Weights of a small mixture-of-experts language model, trained from scratch on English Wikipedia: vocabulary 4096, a softmax router.
Below are experts of layer 4 (counted from 0) of a mixture-of-experts language model. Rows are named router (the router's row for the expert), gate (a neuron's input weights, with its number), up (a neuron's input weights, with its number) and show model dimensions 0-127. Each number is 200 + 40 x the weight over its row's rms, rounded and kept within 0 to 999.
After each expert's rows: a language model's description of what the expert responds to. This comes from a sample of Wikipedia text that the model never trained on.

# expert 10
router,190,138,243,257,226,155,167,174,180,202,212,280,213,251,222,215,124,137,210,198,225,220,179,217,171,176,226,228,138,186,267,198,209,182,170,247,149,212,243,216,151,204,130,177,223,253,264,248,238,218,217,232,217,221,155,157,258,197,114,202,266,247,219,204,212,203,269,224,118,148,185,232,131,187,188,190,184,208,154,192,197,190,156,135,150,95,193,226,179,179,214,167,210,108,235,248,260,269,170,205,217,198,247,196,227,188,210,190,161,160,198,213,214,168,167,149,164,293,193,168,181,165,242,218,205,294,173,153
gate0,226,256,171,208,214,271,250,272,206,192,223,202,229,224,182,201,238,208,198,187,169,244,181,175,213,232,147,163,246,190,250,158,175,237,140,260,178,183,194,230,174,142,243,192,175,224,240,250,183,151,265,101,221,239,199,242,107,162,224,285,204,227,178,184,215,306,181,157,210,160,239,220,155,255,236,245,228,237,198,136,182,214,263,151,235,205,184,218,248,212,243,231,167,146,152,151,282,195,189,236,179,214,218,246,155,247,221,252,250,277,213,136,257,185,261,219,228,150,190,224,184,228,177,266,204,214,172,178
up0,142,240,243,139,252,208,200,189,241,158,184,243,121,211,88,133,157,219,235,162,195,189,180,173,154,204,187,169,201,191,179,212,168,246,169,145,226,255,281,232,193,282,218,150,168,219,200,192,147,256,207,235,209,240,205,224,229,187,196,192,87,155,120,239,181,196,253,233,223,171,165,220,188,223,229,220,190,288,154,210,206,210,159,249,145,254,156,208,115,234,216,213,229,146,181,175,203,186,201,198,143,252,200,254,189,196,238,240,231,163,196,182,218,145,255,192,146,163,130,225,137,245,224,189,148,143,180,184
gate1,155,202,216,212,247,213,246,156,281,282,234,211,246,245,250,188,190,170,175,252,231,181,166,144,135,205,184,201,168,194,205,203,162,231,187,136,197,169,244,204,201,210,185,218,230,121,181,240,173,204,212,177,126,261,198,288,286,268,210,224,166,148,232,276,238,240,231,225,173,196,186,133,225,220,189,162,190,174,225,178,151,222,210,149,130,194,264,174,79,179,217,157,271,179,211,200,147,222,177,238,201,171,111,250,149,210,200,199,177,195,177,183,207,237,221,224,209,203,231,249,79,159,211,181,187,179,200,164
up1,208,153,231,204,173,194,258,203,221,149,206,143,199,155,230,202,155,160,235,197,192,218,81,145,204,245,283,206,221,171,137,169,235,198,198,223,246,190,240,171,221,233,235,199,209,254,194,210,245,212,248,86,206,255,296,170,137,157,271,204,250,178,176,115,203,170,172,165,195,258,177,217,232,179,177,149,117,193,204,226,207,182,307,198,182,218,232,247,186,249,192,175,186,144,273,183,208,235,174,276,213,169,245,166,211,217,186,150,223,208,246,226,234,237,233,150,215,176,216,204,199,189,259,289,216,199,168,204
gate2,124,238,185,228,237,220,204,212,169,199,243,182,247,144,178,210,200,206,192,205,214,173,187,199,181,152,221,141,197,144,233,234,269,181,266,191,242,159,226,173,291,200,210,271,160,127,174,128,202,195,190,212,168,208,188,236,148,129,147,230,246,160,173,224,226,197,192,116,260,241,218,93,174,191,284,195,218,158,231,221,204,201,217,150,212,219,182,168,185,186,113,269,101,201,163,145,162,254,205,159,192,231,193,234,125,284,170,275,255,268,194,214,229,222,167,233,229,180,197,234,188,193,199,212,238,218,160,209
up2,156,203,242,196,174,209,235,213,214,185,174,232,177,135,166,103,210,234,204,147,224,194,177,143,225,227,221,158,216,243,240,229,142,171,166,150,212,243,150,153,255,202,149,199,215,213,284,225,206,207,172,258,161,148,161,222,196,180,217,115,234,154,206,189,148,203,145,228,251,261,152,213,190,193,211,175,208,171,237,238,223,194,236,218,230,221,172,257,236,218,166,212,181,281,197,187,182,112,243,196,96,267,227,230,178,215,135,257,170,271,199,163,203,198,267,242,226,175,206,244,235,239,191,134,321,147,227,200
gate3,239,167,164,188,167,197,228,202,116,140,249,226,223,195,181,179,210,234,126,241,225,154,214,181,147,271,176,207,252,229,174,129,205,202,195,255,181,190,220,223,220,185,149,200,242,191,126,224,217,231,230,153,222,198,147,206,159,181,275,219,160,177,182,262,280,123,198,196,234,163,216,215,246,170,202,200,212,171,159,137,175,254,273,186,234,134,244,213,195,236,257,198,242,260,205,192,246,160,178,174,173,202,260,128,133,238,88,183,254,198,184,127,258,270,170,116,220,218,230,175,217,190,139,180,195,228,202,199
up3,200,116,230,165,201,304,260,218,168,180,219,178,214,244,196,190,151,190,178,225,272,259,158,216,130,224,126,208,174,244,161,90,118,205,171,235,192,198,273,209,265,198,170,194,262,236,194,221,135,223,208,233,208,216,191,187,242,200,249,145,231,164,161,209,157,199,221,236,201,190,168,205,157,248,222,199,247,252,228,169,222,166,204,156,162,192,216,191,201,256,205,165,215,238,240,162,217,162,321,188,204,218,222,224,204,152,141,142,251,217,243,245,199,256,241,237,264,232,235,156,125,151,168,175,204,259,198,194
Word-final name pieces

# expert 23
router,130,160,223,202,195,149,229,168,153,139,218,195,156,154,167,205,194,212,250,198,215,215,216,227,205,205,165,192,193,204,226,184,144,235,183,228,196,219,261,322,181,279,192,185,234,182,207,222,216,252,250,295,193,267,137,183,280,253,196,184,202,287,251,187,237,159,261,217,187,161,208,247,163,179,115,285,156,232,156,225,220,225,154,174,201,244,128,221,151,145,162,184,253,185,263,202,262,189,188,211,241,206,256,181,197,164,210,235,150,193,213,299,157,172,181,125,210,159,191,191,180,170,229,196,222,238,238,207
gate1,292,121,206,233,271,206,142,128,239,216,254,157,181,173,210,229,187,214,161,214,235,206,142,118,170,223,164,153,162,136,203,117,192,232,256,207,184,170,244,253,204,158,215,230,210,152,174,244,178,160,204,193,133,159,180,181,266,174,177,198,88,183,183,196,261,128,166,167,209,218,203,165,255,186,225,185,191,166,190,162,203,254,212,205,170,160,145,145,114,230,201,210,224,163,147,260,224,232,247,188,146,215,164,168,170,190,235,119,172,229,197,198,134,214,190,229,199,166,226,212,194,201,231,229,241,175,268,277
up1,174,216,188,171,169,209,195,160,227,255,183,226,195,250,180,226,223,135,198,201,197,174,198,171,311,207,264,212,228,197,187,229,172,198,170,267,194,146,198,239,145,230,206,229,124,245,148,200,198,203,285,202,223,238,229,155,151,172,198,227,143,166,210,220,201,206,163,176,203,223,153,213,201,189,175,76,185,208,153,299,281,117,247,135,219,211,175,227,202,208,188,148,164,135,272,252,176,192,99,223,221,198,255,141,192,208,171,308,209,203,189,167,209,177,241,183,255,237,198,188,225,228,181,220,183,125,225,176
gate2,214,284,234,227,221,169,227,220,204,122,212,191,222,209,226,170,214,148,180,146,187,124,168,164,137,174,181,137,160,167,189,212,243,241,268,166,168,197,200,176,179,173,150,238,198,215,105,229,224,164,174,223,224,150,224,212,104,182,99,253,175,240,153,174,240,178,164,170,155,190,161,153,223,199,199,228,194,150,206,224,150,195,222,231,225,219,185,216,117,148,183,242,128,214,143,176,168,166,163,97,208,242,123,194,208,222,197,227,127,235,203,161,204,134,136,227,180,250,176,207,165,188,142,190,210,236,227,278
up2,87,254,197,208,152,208,199,136,225,195,152,150,170,202,146,261,237,231,191,262,153,147,155,138,243,240,203,183,164,311,261,243,217,214,190,192,160,240,181,186,161,182,164,176,226,206,284,232,229,177,186,199,231,209,133,189,208,232,173,164,146,161,148,248,139,162,213,255,161,167,183,216,135,188,172,201,210,168,268,169,175,242,259,189,231,282,260,266,222,200,189,208,131,199,187,167,176,208,183,190,139,240,168,148,257,271,160,266,197,238,188,177,181,247,237,147,216,194,137,186,213,159,174,196,210,184,179,198
gate3,196,238,206,212,222,201,206,171,136,181,225,171,189,197,203,216,134,226,209,176,203,164,139,225,218,162,254,247,193,138,166,142,238,173,251,212,209,232,199,262,266,161,179,129,243,176,87,150,161,196,190,155,201,157,182,262,132,153,210,207,249,223,266,230,227,248,214,158,283,243,204,156,217,171,208,175,242,215,159,190,266,220,223,287,234,174,148,194,137,170,250,216,175,202,239,215,153,189,189,139,225,203,194,136,184,236,127,174,215,180,200,149,170,174,277,193,155,158,262,270,226,181,152,135,273,174,233,221
up3,164,96,265,140,164,231,275,150,153,191,178,180,156,173,173,177,198,213,206,220,201,219,131,193,171,214,168,193,237,219,189,186,199,149,169,217,123,211,213,230,170,224,239,193,255,152,160,143,147,230,218,182,219,191,144,188,248,225,211,168,298,220,215,185,209,181,242,189,207,180,220,197,181,295,170,239,172,213,206,318,211,208,229,153,189,211,228,242,176,143,206,215,287,134,215,209,144,134,197,165,252,198,208,165,200,190,89,147,216,207,267,163,140,234,118,213,141,250,225,140,192,182,188,217,204,201,225,228
gate4,229,173,148,187,193,265,170,197,219,209,165,160,183,188,143,215,177,258,130,153,196,188,190,167,141,233,234,143,217,106,205,187,235,253,181,246,201,261,192,226,195,210,232,181,220,175,174,143,212,140,195,169,229,159,267,232,253,210,184,208,168,293,246,228,165,170,263,256,183,196,205,167,242,241,193,224,259,196,180,223,174,195,183,210,244,157,279,259,163,181,163,250,175,259,140,116,157,206,212,187,131,187,163,154,229,272,247,216,196,186,200,283,213,262,263,206,144,179,239,193,233,131,171,187,127,139,180,242
up4,204,250,198,97,176,205,168,145,172,224,201,199,232,257,234,189,171,95,115,209,132,174,170,170,231,170,220,249,169,220,185,229,224,220,153,218,175,232,272,265,175,162,210,236,232,223,127,129,232,175,146,233,165,260,196,226,168,239,183,213,194,183,209,272,198,141,191,225,162,270,207,200,163,214,242,121,242,128,282,245,235,157,215,262,164,254,206,237,182,185,204,165,119,226,197,223,193,209,134,205,242,170,200,151,227,185,202,241,130,218,251,170,170,206,169,207,218,132,197,167,185,120,177,204,163,237,207,202
Digits and number pieces

# expert 18
router,184,195,237,222,210,154,206,210,127,222,224,271,202,207,249,281,145,201,250,165,218,277,283,239,258,177,208,214,152,179,196,159,165,166,161,206,172,262,219,232,170,159,154,177,235,227,242,190,262,270,218,251,230,265,171,167,245,182,175,220,199,251,272,169,210,176,256,239,114,186,221,278,158,138,171,216,198,249,231,162,209,211,188,193,171,160,183,215,178,166,157,223,184,121,260,258,299,200,263,159,190,196,226,219,227,164,191,194,193,152,240,272,226,192,155,152,159,231,198,238,164,200,246,178,142,223,260,199
gate1,172,167,227,242,228,179,266,203,182,258,190,212,235,180,152,215,220,191,142,256,218,184,207,172,101,235,161,275,189,178,134,193,157,193,222,164,209,185,171,167,180,223,213,212,202,167,214,187,133,244,146,134,233,167,142,207,290,208,226,179,107,104,263,217,183,230,210,194,114,161,185,172,205,223,185,279,180,197,164,203,116,218,222,217,173,209,178,204,103,157,205,165,204,216,155,236,241,218,178,194,238,245,173,221,152,166,189,199,166,233,205,145,231,199,296,202,254,214,252,219,175,143,211,176,264,216,292,176
up1,175,206,218,184,166,215,261,192,268,275,211,192,228,205,215,154,225,156,172,162,258,213,170,174,214,245,217,179,213,171,191,242,205,225,139,184,176,188,180,231,219,190,152,194,152,219,205,202,253,249,266,310,221,197,368,170,212,241,243,171,222,175,249,197,214,241,186,226,235,148,129,176,180,159,144,242,199,179,188,189,293,157,263,228,139,268,250,260,146,219,240,211,144,162,210,245,192,181,195,199,188,123,221,196,166,215,179,229,258,175,248,177,240,148,147,188,187,184,214,166,203,170,215,140,254,146,202,197
gate2,157,184,190,232,193,215,192,185,194,224,194,196,220,219,173,202,216,201,117,201,184,191,188,135,44,216,196,203,173,229,247,192,270,188,202,212,210,222,218,177,163,206,173,148,178,212,127,130,172,288,210,176,215,245,171,153,166,164,196,196,182,278,186,229,224,220,141,147,218,175,191,101,151,129,170,229,187,188,155,175,219,175,186,212,134,195,171,288,167,277,214,255,155,197,157,212,182,189,228,125,265,209,134,206,224,254,182,240,133,142,162,192,238,242,183,184,234,263,227,253,217,159,192,201,176,271,185,250
up2,189,241,242,228,146,194,181,120,169,213,135,213,178,208,157,160,233,199,220,216,247,155,148,107,217,243,283,162,236,201,196,204,168,182,184,236,221,185,129,256,237,240,225,269,202,223,278,158,198,191,216,220,179,163,181,203,212,186,185,159,240,101,186,217,208,204,137,203,201,172,187,185,217,163,255,194,183,170,299,303,208,225,244,185,237,231,155,243,217,134,167,182,173,181,199,125,145,164,223,179,120,212,231,144,258,218,175,254,162,310,131,167,247,243,217,221,221,187,201,187,224,189,213,166,196,164,211,235
gate3,194,254,222,230,204,198,207,183,183,138,214,196,157,212,205,146,132,190,181,232,203,154,211,191,174,173,226,234,294,174,160,138,249,236,239,150,182,117,266,239,194,142,224,210,281,197,181,235,194,274,171,183,248,160,144,207,160,129,246,213,210,198,210,261,258,188,226,250,224,214,235,158,300,156,187,218,210,183,273,161,151,227,230,226,198,196,178,175,214,259,253,214,205,260,170,194,207,160,170,159,150,161,196,114,176,207,95,212,203,265,175,143,146,199,207,158,146,240,177,171,182,130,198,171,203,198,269,208
up3,254,175,254,197,179,279,245,180,229,162,125,150,144,170,205,192,250,168,159,202,167,208,246,181,173,207,151,232,240,262,189,140,281,193,163,260,105,216,242,251,170,202,235,204,230,187,192,116,221,214,212,195,213,178,178,211,177,199,133,201,246,151,204,238,200,177,239,181,285,179,200,222,208,223,210,162,171,255,235,223,244,127,201,211,233,194,272,188,232,188,175,196,245,224,261,240,220,127,240,168,175,123,228,174,290,173,114,212,171,218,221,172,187,161,153,241,152,225,199,119,120,162,164,232,181,204,227,177
gate4,160,209,235,107,224,203,193,165,213,228,79,185,242,185,217,216,214,224,160,253,278,169,216,191,187,231,217,207,225,185,184,165,255,200,207,185,270,189,219,207,165,217,197,128,215,147,225,226,287,174,218,223,259,159,291,144,139,189,210,214,192,224,169,205,257,172,224,174,166,199,159,210,206,179,219,247,160,158,221,203,179,164,234,145,184,219,174,182,201,210,128,217,137,254,199,220,122,183,129,231,183,210,162,155,194,200,206,134,192,137,203,216,230,214,239,276,105,238,211,209,173,116,144,230,285,137,221,249
up4,191,293,182,130,229,196,228,198,247,210,107,172,229,225,242,147,246,160,193,203,212,202,213,197,254,175,242,210,111,140,198,231,217,171,214,179,206,252,168,249,151,181,193,265,236,156,94,161,253,190,174,196,258,223,250,214,258,172,153,205,217,242,225,197,174,193,257,253,161,277,206,168,172,215,189,134,168,199,188,238,197,174,237,243,188,237,239,245,180,104,224,175,121,212,175,209,264,162,170,146,208,147,191,163,193,230,218,252,173,232,255,219,106,202,176,233,283,171,196,142,179,164,167,174,195,214,216,172
Determiners and blank cells

# expert 3
router,166,180,169,213,236,197,206,188,156,238,252,211,100,150,191,231,204,168,282,169,205,166,202,229,172,236,191,178,217,162,217,207,103,142,121,177,145,183,233,220,268,167,164,271,266,190,178,191,204,230,203,278,185,240,192,140,247,192,196,195,204,173,209,192,251,220,176,249,196,201,172,233,162,137,241,161,160,220,197,318,144,172,210,175,145,220,173,255,200,216,185,182,193,175,218,179,204,265,185,305,247,153,214,170,227,180,194,187,228,199,186,269,134,132,219,125,230,215,208,290,217,169,204,126,162,216,231,209
gate1,232,187,234,236,245,243,210,262,173,234,173,159,229,195,176,243,199,187,178,174,165,207,213,184,163,277,188,225,241,101,186,161,179,188,230,193,167,192,240,247,211,248,161,255,250,167,118,251,112,236,188,153,190,255,146,191,212,274,208,238,86,164,246,227,252,181,221,207,192,213,201,160,267,219,179,215,184,132,147,187,152,205,206,195,215,180,155,179,126,163,199,178,157,190,151,227,172,271,166,169,166,219,221,171,283,119,243,172,179,179,187,177,225,143,248,176,172,295,189,220,162,186,192,167,237,187,276,163
up1,220,208,275,232,135,156,239,200,235,215,216,224,175,184,216,184,161,168,164,162,195,233,173,157,201,207,228,195,254,269,182,239,138,207,156,220,174,239,188,198,254,203,199,202,92,219,189,228,213,223,297,220,206,211,256,184,230,175,271,205,233,94,217,174,279,188,126,116,183,220,161,169,185,161,118,189,183,144,242,304,215,119,235,199,175,161,271,299,206,238,195,193,189,132,205,186,153,155,236,252,158,209,218,172,191,198,183,226,246,199,220,177,146,197,195,162,182,175,218,193,210,204,208,230,243,178,205,123
gate2,144,191,162,260,229,236,186,194,260,145,204,191,194,262,190,234,316,117,124,219,202,186,155,154,202,195,206,170,156,178,203,223,238,237,212,255,218,136,194,217,222,217,235,173,170,131,152,227,165,186,278,226,192,232,175,199,234,197,255,237,261,258,191,193,256,259,186,193,198,213,244,157,168,270,194,170,210,218,160,231,149,167,107,203,171,204,181,246,186,164,164,207,198,195,217,250,199,238,140,121,256,190,167,273,203,230,205,190,157,158,209,244,241,183,148,267,169,278,203,188,259,155,178,242,215,275,149,220
up2,170,207,227,215,168,229,177,168,86,259,155,238,220,157,224,163,138,197,231,234,170,152,114,145,281,177,195,211,190,260,157,182,219,244,175,152,204,187,165,198,208,187,168,176,149,215,237,248,156,163,124,224,253,187,228,173,172,123,144,202,240,175,203,202,250,231,213,146,211,233,175,184,223,178,221,135,167,224,302,192,196,256,297,290,178,183,204,225,205,228,161,108,188,262,188,219,181,151,223,214,220,205,212,229,255,161,154,244,225,200,158,223,168,172,269,171,209,220,221,147,159,234,218,199,214,171,266,239
gate3,179,252,180,227,175,205,223,155,147,147,225,202,193,217,172,232,182,243,151,167,237,179,183,167,140,222,230,283,167,270,174,119,162,215,199,251,201,214,210,234,173,241,186,147,269,181,155,240,159,201,195,115,176,160,178,213,181,116,209,173,206,98,193,177,264,265,192,174,194,133,219,230,206,225,218,232,163,156,263,185,190,166,221,249,210,174,197,236,197,190,216,222,290,190,212,164,215,182,196,212,189,215,251,147,172,286,180,196,270,226,164,154,123,255,178,168,227,256,223,150,214,191,231,138,250,228,312,225
up3,200,205,249,232,236,288,187,178,234,162,178,217,141,190,179,214,219,178,183,183,149,231,162,133,240,237,199,181,213,293,194,142,187,200,112,210,123,224,193,187,198,249,214,137,266,202,132,139,132,297,206,184,243,220,181,130,188,285,197,152,246,157,164,227,261,194,199,205,176,219,169,220,183,269,223,199,149,250,168,170,246,201,236,223,183,193,220,165,146,240,202,150,198,239,261,123,217,119,223,184,190,148,183,125,194,198,137,206,238,207,244,176,221,145,151,192,177,200,194,155,191,156,164,259,177,223,158,223
gate4,223,213,190,208,191,228,225,210,162,207,145,160,166,202,130,251,195,254,220,155,199,184,146,245,247,187,283,194,258,162,187,177,200,267,192,211,242,207,227,184,203,154,198,118,262,191,188,172,233,235,194,258,186,191,260,149,183,281,197,253,147,224,231,186,148,194,278,152,155,180,185,211,160,199,235,265,190,251,219,125,166,117,226,210,250,218,230,225,238,141,218,158,200,254,169,164,209,212,173,243,187,265,237,228,261,286,184,187,217,173,246,272,219,191,244,206,211,269,190,230,163,73,156,186,191,162,184,174
up4,211,288,191,181,253,145,215,197,260,222,199,161,141,248,221,168,209,94,198,164,139,152,136,151,193,188,190,189,193,195,201,205,226,178,270,196,189,271,198,288,237,221,136,230,299,212,139,69,169,153,155,188,234,221,189,206,175,207,188,183,171,236,203,237,219,181,225,254,123,220,230,190,163,172,210,214,213,201,160,213,201,185,199,239,181,308,164,245,187,205,167,186,127,213,206,181,197,186,131,201,263,147,165,129,177,239,179,150,204,210,208,249,155,158,172,181,240,178,229,164,245,173,160,184,229,203,176,249
Infobox labels, heading markup

# expert 22
router,178,191,260,264,245,169,197,205,160,152,212,154,195,258,238,188,223,189,230,199,273,212,260,213,153,190,207,225,169,120,184,183,180,219,190,260,167,221,270,221,208,249,192,187,170,237,275,278,206,213,243,203,257,224,155,135,200,227,120,172,202,200,225,185,292,227,242,231,118,165,146,243,149,133,214,203,155,250,155,189,208,213,200,160,190,140,190,291,183,153,159,197,205,141,273,225,277,233,214,184,186,187,200,205,300,201,274,223,229,165,217,199,231,124,160,172,165,151,207,171,167,159,228,211,174,222,204,167
gate9,245,190,207,178,214,187,180,182,247,204,217,178,163,130,152,150,283,179,247,146,265,190,165,155,246,146,258,253,177,222,237,150,216,235,187,232,208,148,227,211,228,167,186,221,149,245,204,222,254,190,272,180,158,211,312,269,170,208,171,302,215,185,201,154,197,205,218,144,176,160,192,279,270,150,184,203,231,137,291,181,214,202,228,157,233,253,163,176,203,170,216,171,168,229,214,247,242,100,154,200,162,218,182,157,178,233,189,156,252,230,167,274,133,195,203,223,157,224,226,182,213,232,197,157,235,224,215,171
up9,133,184,171,177,179,218,182,226,253,265,172,175,256,250,238,175,169,218,169,130,95,173,201,224,197,201,222,161,261,164,184,220,230,148,102,106,184,276,201,197,216,215,198,184,199,272,208,231,190,166,153,211,202,199,133,231,161,192,209,144,241,268,182,213,185,174,178,178,117,244,221,185,114,233,227,157,185,240,216,175,270,202,171,207,164,211,193,162,184,183,197,227,263,138,135,251,193,227,186,234,199,226,180,216,281,245,184,228,126,211,296,136,188,173,224,262,217,178,263,220,188,250,194,206,162,179,180,187
gate10,155,175,251,172,210,171,253,172,218,274,220,214,154,162,267,182,140,206,193,278,202,190,203,188,223,239,194,241,256,185,203,198,148,171,191,198,208,183,260,205,180,214,241,229,137,122,213,189,189,198,169,258,181,196,235,255,230,256,194,192,188,127,219,201,221,159,262,202,205,179,179,209,270,166,216,195,217,150,218,70,241,125,217,283,229,219,189,231,174,283,168,181,146,210,166,155,144,149,275,204,199,158,154,183,121,203,227,201,175,180,171,193,164,173,139,248,262,118,145,221,266,205,241,232,164,167,190,169
up10,237,211,165,288,199,207,179,242,172,167,191,187,200,261,127,150,170,185,247,153,169,149,271,159,166,245,204,178,88,192,177,259,176,194,180,180,156,129,164,151,232,234,195,228,246,221,163,189,191,233,221,172,240,200,127,241,146,155,180,216,257,203,315,270,183,122,127,184,239,212,243,218,199,164,249,214,270,187,226,206,187,151,224,200,173,283,248,204,295,168,222,216,218,151,184,127,183,211,149,200,214,203,160,202,216,201,191,224,229,167,220,175,186,178,158,220,252,173,204,267,229,208,168,151,251,202,182,186
gate11,230,300,122,172,226,197,140,294,252,214,109,277,202,166,313,214,146,228,179,254,174,185,167,180,177,126,237,205,188,126,159,224,230,232,264,248,188,195,254,192,170,199,240,184,164,183,275,190,219,274,218,187,235,203,229,143,191,192,194,238,229,218,161,178,163,133,287,194,200,190,119,262,215,213,202,180,159,131,196,148,229,270,210,197,242,198,232,216,169,161,231,169,154,207,213,201,206,178,157,201,163,147,236,230,224,209,194,216,211,180,157,213,175,217,173,203,198,241,244,228,219,130,142,209,237,162,174,184
up11,243,275,173,200,199,209,147,206,220,297,135,185,212,116,230,161,230,136,229,201,232,190,244,288,256,255,150,194,141,189,213,248,161,195,215,188,168,140,243,225,205,185,219,213,201,232,153,155,171,237,248,215,237,250,215,142,100,220,88,255,236,211,204,200,270,179,254,160,213,147,156,226,210,143,205,221,182,214,168,190,222,226,214,189,192,218,237,190,298,185,172,222,298,186,213,145,149,264,150,198,144,185,214,248,248,180,150,211,177,199,167,212,236,225,137,235,198,214,179,191,203,226,188,178,236,210,185,152
gate12,227,206,243,117,201,212,191,235,294,145,272,217,215,159,197,201,201,195,89,238,298,273,191,216,163,251,194,214,246,210,179,244,182,154,179,220,242,204,235,281,178,191,243,170,167,217,178,225,174,182,175,190,209,173,185,195,114,198,183,138,287,245,203,153,173,180,192,171,137,156,249,156,236,183,200,228,154,198,250,161,169,262,291,222,140,254,172,178,228,224,196,215,191,201,192,189,149,171,180,191,235,227,268,237,199,202,212,218,298,227,188,254,246,176,192,155,208,199,147,240,116,204,158,188,197,202,202,262
up12,239,208,273,236,214,143,224,259,139,207,157,170,147,272,179,174,237,167,210,188,253,191,228,242,147,175,196,202,237,153,238,252,187,180,143,139,161,103,181,216,263,226,246,175,187,156,219,160,159,258,229,161,208,166,116,202,276,172,233,151,203,225,194,226,246,229,104,232,163,182,204,168,237,160,212,157,185,227,182,202,214,180,281,266,179,196,217,206,167,185,197,235,278,226,250,145,205,171,236,180,202,240,265,175,166,203,256,218,251,192,214,269,238,284,154,163,175,200,256,224,148,185,244,188,218,139,220,178
Verb and noun endings

# expert 15
router,176,144,154,208,208,170,231,176,177,218,252,206,157,229,219,221,136,161,280,135,251,157,218,191,146,100,119,214,135,139,249,151,197,157,221,194,189,201,252,210,203,163,125,194,245,196,219,207,203,248,224,228,282,234,188,190,219,241,127,190,227,225,231,178,233,198,221,252,189,199,188,213,204,177,209,216,158,208,179,187,239,243,161,199,209,184,210,200,140,123,196,207,243,132,259,207,257,252,232,182,206,171,178,124,233,108,223,125,157,192,178,271,214,204,174,145,182,211,244,200,103,239,248,198,145,275,204,204
gate1,148,140,238,237,224,187,250,203,180,266,204,157,162,220,159,242,205,182,152,281,173,206,202,231,161,197,151,238,235,193,207,215,105,223,225,201,169,185,212,178,168,213,222,259,187,210,219,183,158,227,242,182,189,225,194,173,264,226,194,189,104,131,225,304,258,147,201,203,200,291,170,217,232,219,230,179,281,202,185,125,87,189,252,193,190,213,130,210,160,159,165,251,254,215,109,204,180,151,127,177,150,208,182,201,191,207,181,184,165,236,230,245,191,220,137,223,179,219,217,190,174,182,166,166,264,209,251,139
up1,230,199,204,211,171,170,206,183,185,168,214,273,267,234,219,238,238,155,217,222,175,197,174,252,196,209,167,261,285,249,187,210,184,178,221,185,228,155,176,214,202,211,194,167,139,231,139,193,218,156,219,202,161,319,278,98,249,194,265,179,212,152,173,240,202,222,205,248,180,164,197,258,229,192,174,141,257,146,188,234,240,173,257,166,182,172,211,245,159,215,201,202,176,149,287,200,214,172,202,235,213,197,214,179,192,238,199,203,189,257,205,278,157,252,195,218,205,206,297,203,260,209,143,241,216,182,214,51
gate2,193,171,258,180,147,171,129,201,226,154,211,132,195,191,200,182,233,120,173,235,187,213,195,180,196,201,153,159,138,178,194,198,222,228,260,236,183,188,209,151,171,231,167,196,234,211,263,208,221,109,259,159,253,186,166,223,194,181,233,186,158,262,172,239,245,119,222,198,183,275,225,199,229,134,218,154,176,181,264,188,148,189,206,248,192,226,219,122,175,171,131,191,137,108,148,280,269,209,134,138,207,203,175,188,197,205,285,186,213,179,199,257,190,211,202,138,175,231,154,236,212,219,201,159,271,228,124,255
up2,132,244,246,268,140,227,136,193,183,218,164,172,181,161,177,200,185,210,170,231,156,188,151,131,234,279,186,161,236,258,279,219,149,202,176,280,233,217,183,106,241,233,192,226,216,257,292,149,196,140,149,225,154,207,183,192,166,144,185,177,178,166,153,159,172,151,183,234,239,234,225,289,200,153,187,212,231,207,272,238,130,214,238,222,224,241,175,216,198,180,197,195,163,280,207,233,157,175,285,192,195,158,170,215,195,260,228,226,165,265,232,197,204,231,167,225,170,192,177,214,209,150,193,171,257,174,254,138
gate3,192,193,123,221,208,147,256,209,128,198,188,189,181,200,204,159,194,207,223,220,275,179,159,256,173,237,277,243,184,230,177,39,205,255,174,251,161,185,298,144,272,180,217,165,196,200,129,177,199,224,185,117,250,175,256,256,205,178,270,211,199,196,193,178,253,207,253,162,222,198,174,220,223,197,221,185,273,126,192,225,221,157,228,215,183,231,168,229,223,207,227,212,165,219,197,134,181,165,186,160,246,265,250,214,195,206,171,238,294,164,172,207,191,222,166,178,232,210,168,152,160,198,169,123,209,187,228,156
up3,189,223,211,271,164,239,204,173,191,171,207,147,194,253,207,189,264,159,247,218,226,177,116,231,210,228,208,132,222,263,153,121,248,159,179,220,128,216,172,221,172,241,202,174,242,222,127,141,169,185,230,175,202,112,182,151,251,244,174,107,221,220,193,226,263,168,169,156,193,189,172,213,243,230,193,171,198,169,258,251,160,213,262,184,258,201,226,152,183,188,301,207,174,234,192,210,228,201,192,163,238,205,237,193,143,249,154,113,260,171,188,189,175,264,169,178,144,240,264,120,174,164,189,190,260,231,212,207
gate4,159,218,164,181,230,274,201,128,227,258,189,186,230,242,197,293,214,214,209,160,288,228,189,174,122,159,203,167,203,163,185,167,208,251,193,232,207,205,220,176,280,160,166,135,207,140,190,203,210,219,131,215,233,171,179,265,237,210,246,191,217,182,203,206,222,227,191,271,144,190,262,202,188,228,198,214,168,202,142,234,166,160,229,222,243,200,225,210,236,169,131,287,171,221,150,183,157,226,189,201,177,229,146,227,238,260,166,204,245,186,195,284,157,235,285,314,182,278,171,180,169,181,146,186,150,152,251,233
up4,152,194,204,145,239,148,231,203,273,238,144,182,229,225,202,227,194,209,237,163,186,177,107,237,192,217,273,219,221,207,203,239,137,204,190,173,209,252,269,214,229,192,230,296,246,198,121,168,135,201,198,159,267,176,234,181,188,200,186,169,198,256,201,220,193,153,239,247,203,191,243,231,277,129,207,170,266,176,227,215,186,169,157,229,151,247,253,242,223,196,305,195,204,114,262,232,237,172,136,115,235,173,140,172,186,213,199,229,173,202,241,249,169,136,243,146,237,224,221,154,229,219,158,166,223,230,178,203
Determiners and ordinal endings